python train.py --d_shared_expert=0 --normalize_top_k=false --balance_bias=true --init_std_router=0.00848 --batch_tokens=[32768, 65536, 98304] --seq_len=1024
Below are experts of layer 4 (counted from 0) of a mixture-of-experts language model. Rows are named router (the router's row for the expert) and show model dimensions 128-191. Each number is 200 + 30 x the weight over its row's rms, rounded and kept within 0 to 999.
After each expert's rows: a language model's description of what the expert responds to. This comes from a sample of Wikipedia text that the model never trained on.

# expert 9
router,171,253,128,173,208,159,227,245,141,214,189,140,205,183,173,194,147,166,237,246,146,218,219,201,263,181,176,226,224,173,245,232,200,177,163,172,191,243,204,228,218,199,160,235,188,178,201,161,201,165,210,194,154,205,221,181,188,206,175,221,160,237,151,232
It responds to: Function words and capitals within quoted song, album and film titles in track listings, such as for, The, Love, You.

# expert 1
router,178,249,169,179,226,173,258,231,162,213,163,165,216,190,176,186,171,180,222,225,170,190,219,176,242,191,173,222,219,155,225,213,195,141,189,175,196,273,194,198,206,166,200,225,220,180,191,148,198,181,204,196,171,205,212,178,209,155,204,245,169,220,177,198
It responds to: Table cells and words in election results and political text, such as Party, Conservative, Labour, percentages, vote figures and Assembly.

# expert 14
router,184,235,153,193,206,168,255,226,155,195,207,151,231,189,196,187,160,192,223,252,161,211,236,180,232,192,198,217,226,178,254,212,205,186,173,182,188,233,218,213,221,198,178,258,200,182,224,157,201,146,229,182,159,198,215,184,184,154,179,246,170,216,159,218
It responds to: First names and their pieces after by, and, dashes or table pipes, plus kinship words, such as Annie, Alan, Margaret, Sir, wife.

# expert 13
router,165,234,143,186,225,176,236,252,152,217,208,175,221,214,220,183,153,183,209,257,173,202,231,176,239,202,165,201,224,160,241,226,199,167,173,189,176,238,217,220,219,191,178,221,184,185,220,155,193,172,202,201,182,188,231,168,183,187,172,247,158,224,180,219
It responds to: Line breaks after a title, the opening parenthesis of birth dates, and section headings that begin an article, such as (born, ==See, (19.

# expert 8
router,150,224,162,194,225,190,243,218,152,200,184,174,194,222,163,184,145,187,189,240,149,209,203,204,229,189,186,232,213,150,227,247,196,142,180,214,182,234,210,190,228,140,183,191,184,185,197,149,176,168,184,196,175,190,220,206,199,169,197,213,182,230,172,215
It responds to: Line breaks, dashes and colons in infobox-style field lists, such as Scientific classification, Identifiers, Domain:, Binomial name:, Personal.

# expert 7
router,158,244,164,178,238,178,248,225,166,209,196,156,228,192,188,188,156,183,236,263,155,206,222,185,213,183,166,212,223,177,223,208,194,154,192,183,198,260,216,203,194,162,174,229,195,187,209,174,185,157,216,193,179,208,225,156,217,179,173,235,165,228,177,219
It responds to: Noun endings at a sentence's end carrying the period, or nouns right after the, such as ity., ion., season., vicinity, harbour.

# expert 4
router,181,241,143,188,231,155,245,224,149,202,208,170,221,187,178,170,164,188,211,246,154,208,228,185,252,189,170,231,243,189,225,212,214,149,187,170,189,249,221,214,199,195,173,245,188,185,208,145,195,138,207,189,163,215,236,184,194,182,177,229,174,214,155,207
It responds to: Commas fused to word endings before which or and, plus semicolons, table pipes and list dashes, such as Lebanon, Penryn, 1884.

# expert 11
router,170,232,148,196,245,181,227,265,157,220,214,183,229,186,194,160,159,186,221,239,149,204,224,188,232,196,173,222,235,153,244,228,187,162,205,200,224,245,209,221,226,176,184,246,190,193,200,155,174,175,222,194,150,202,198,191,179,173,190,226,199,225,164,214
It responds to: Middle pieces of personal and place names, often inside tables, such as Tim-oth-y, Baltim-or-e, McK-inn-on, and 202 year prefixes.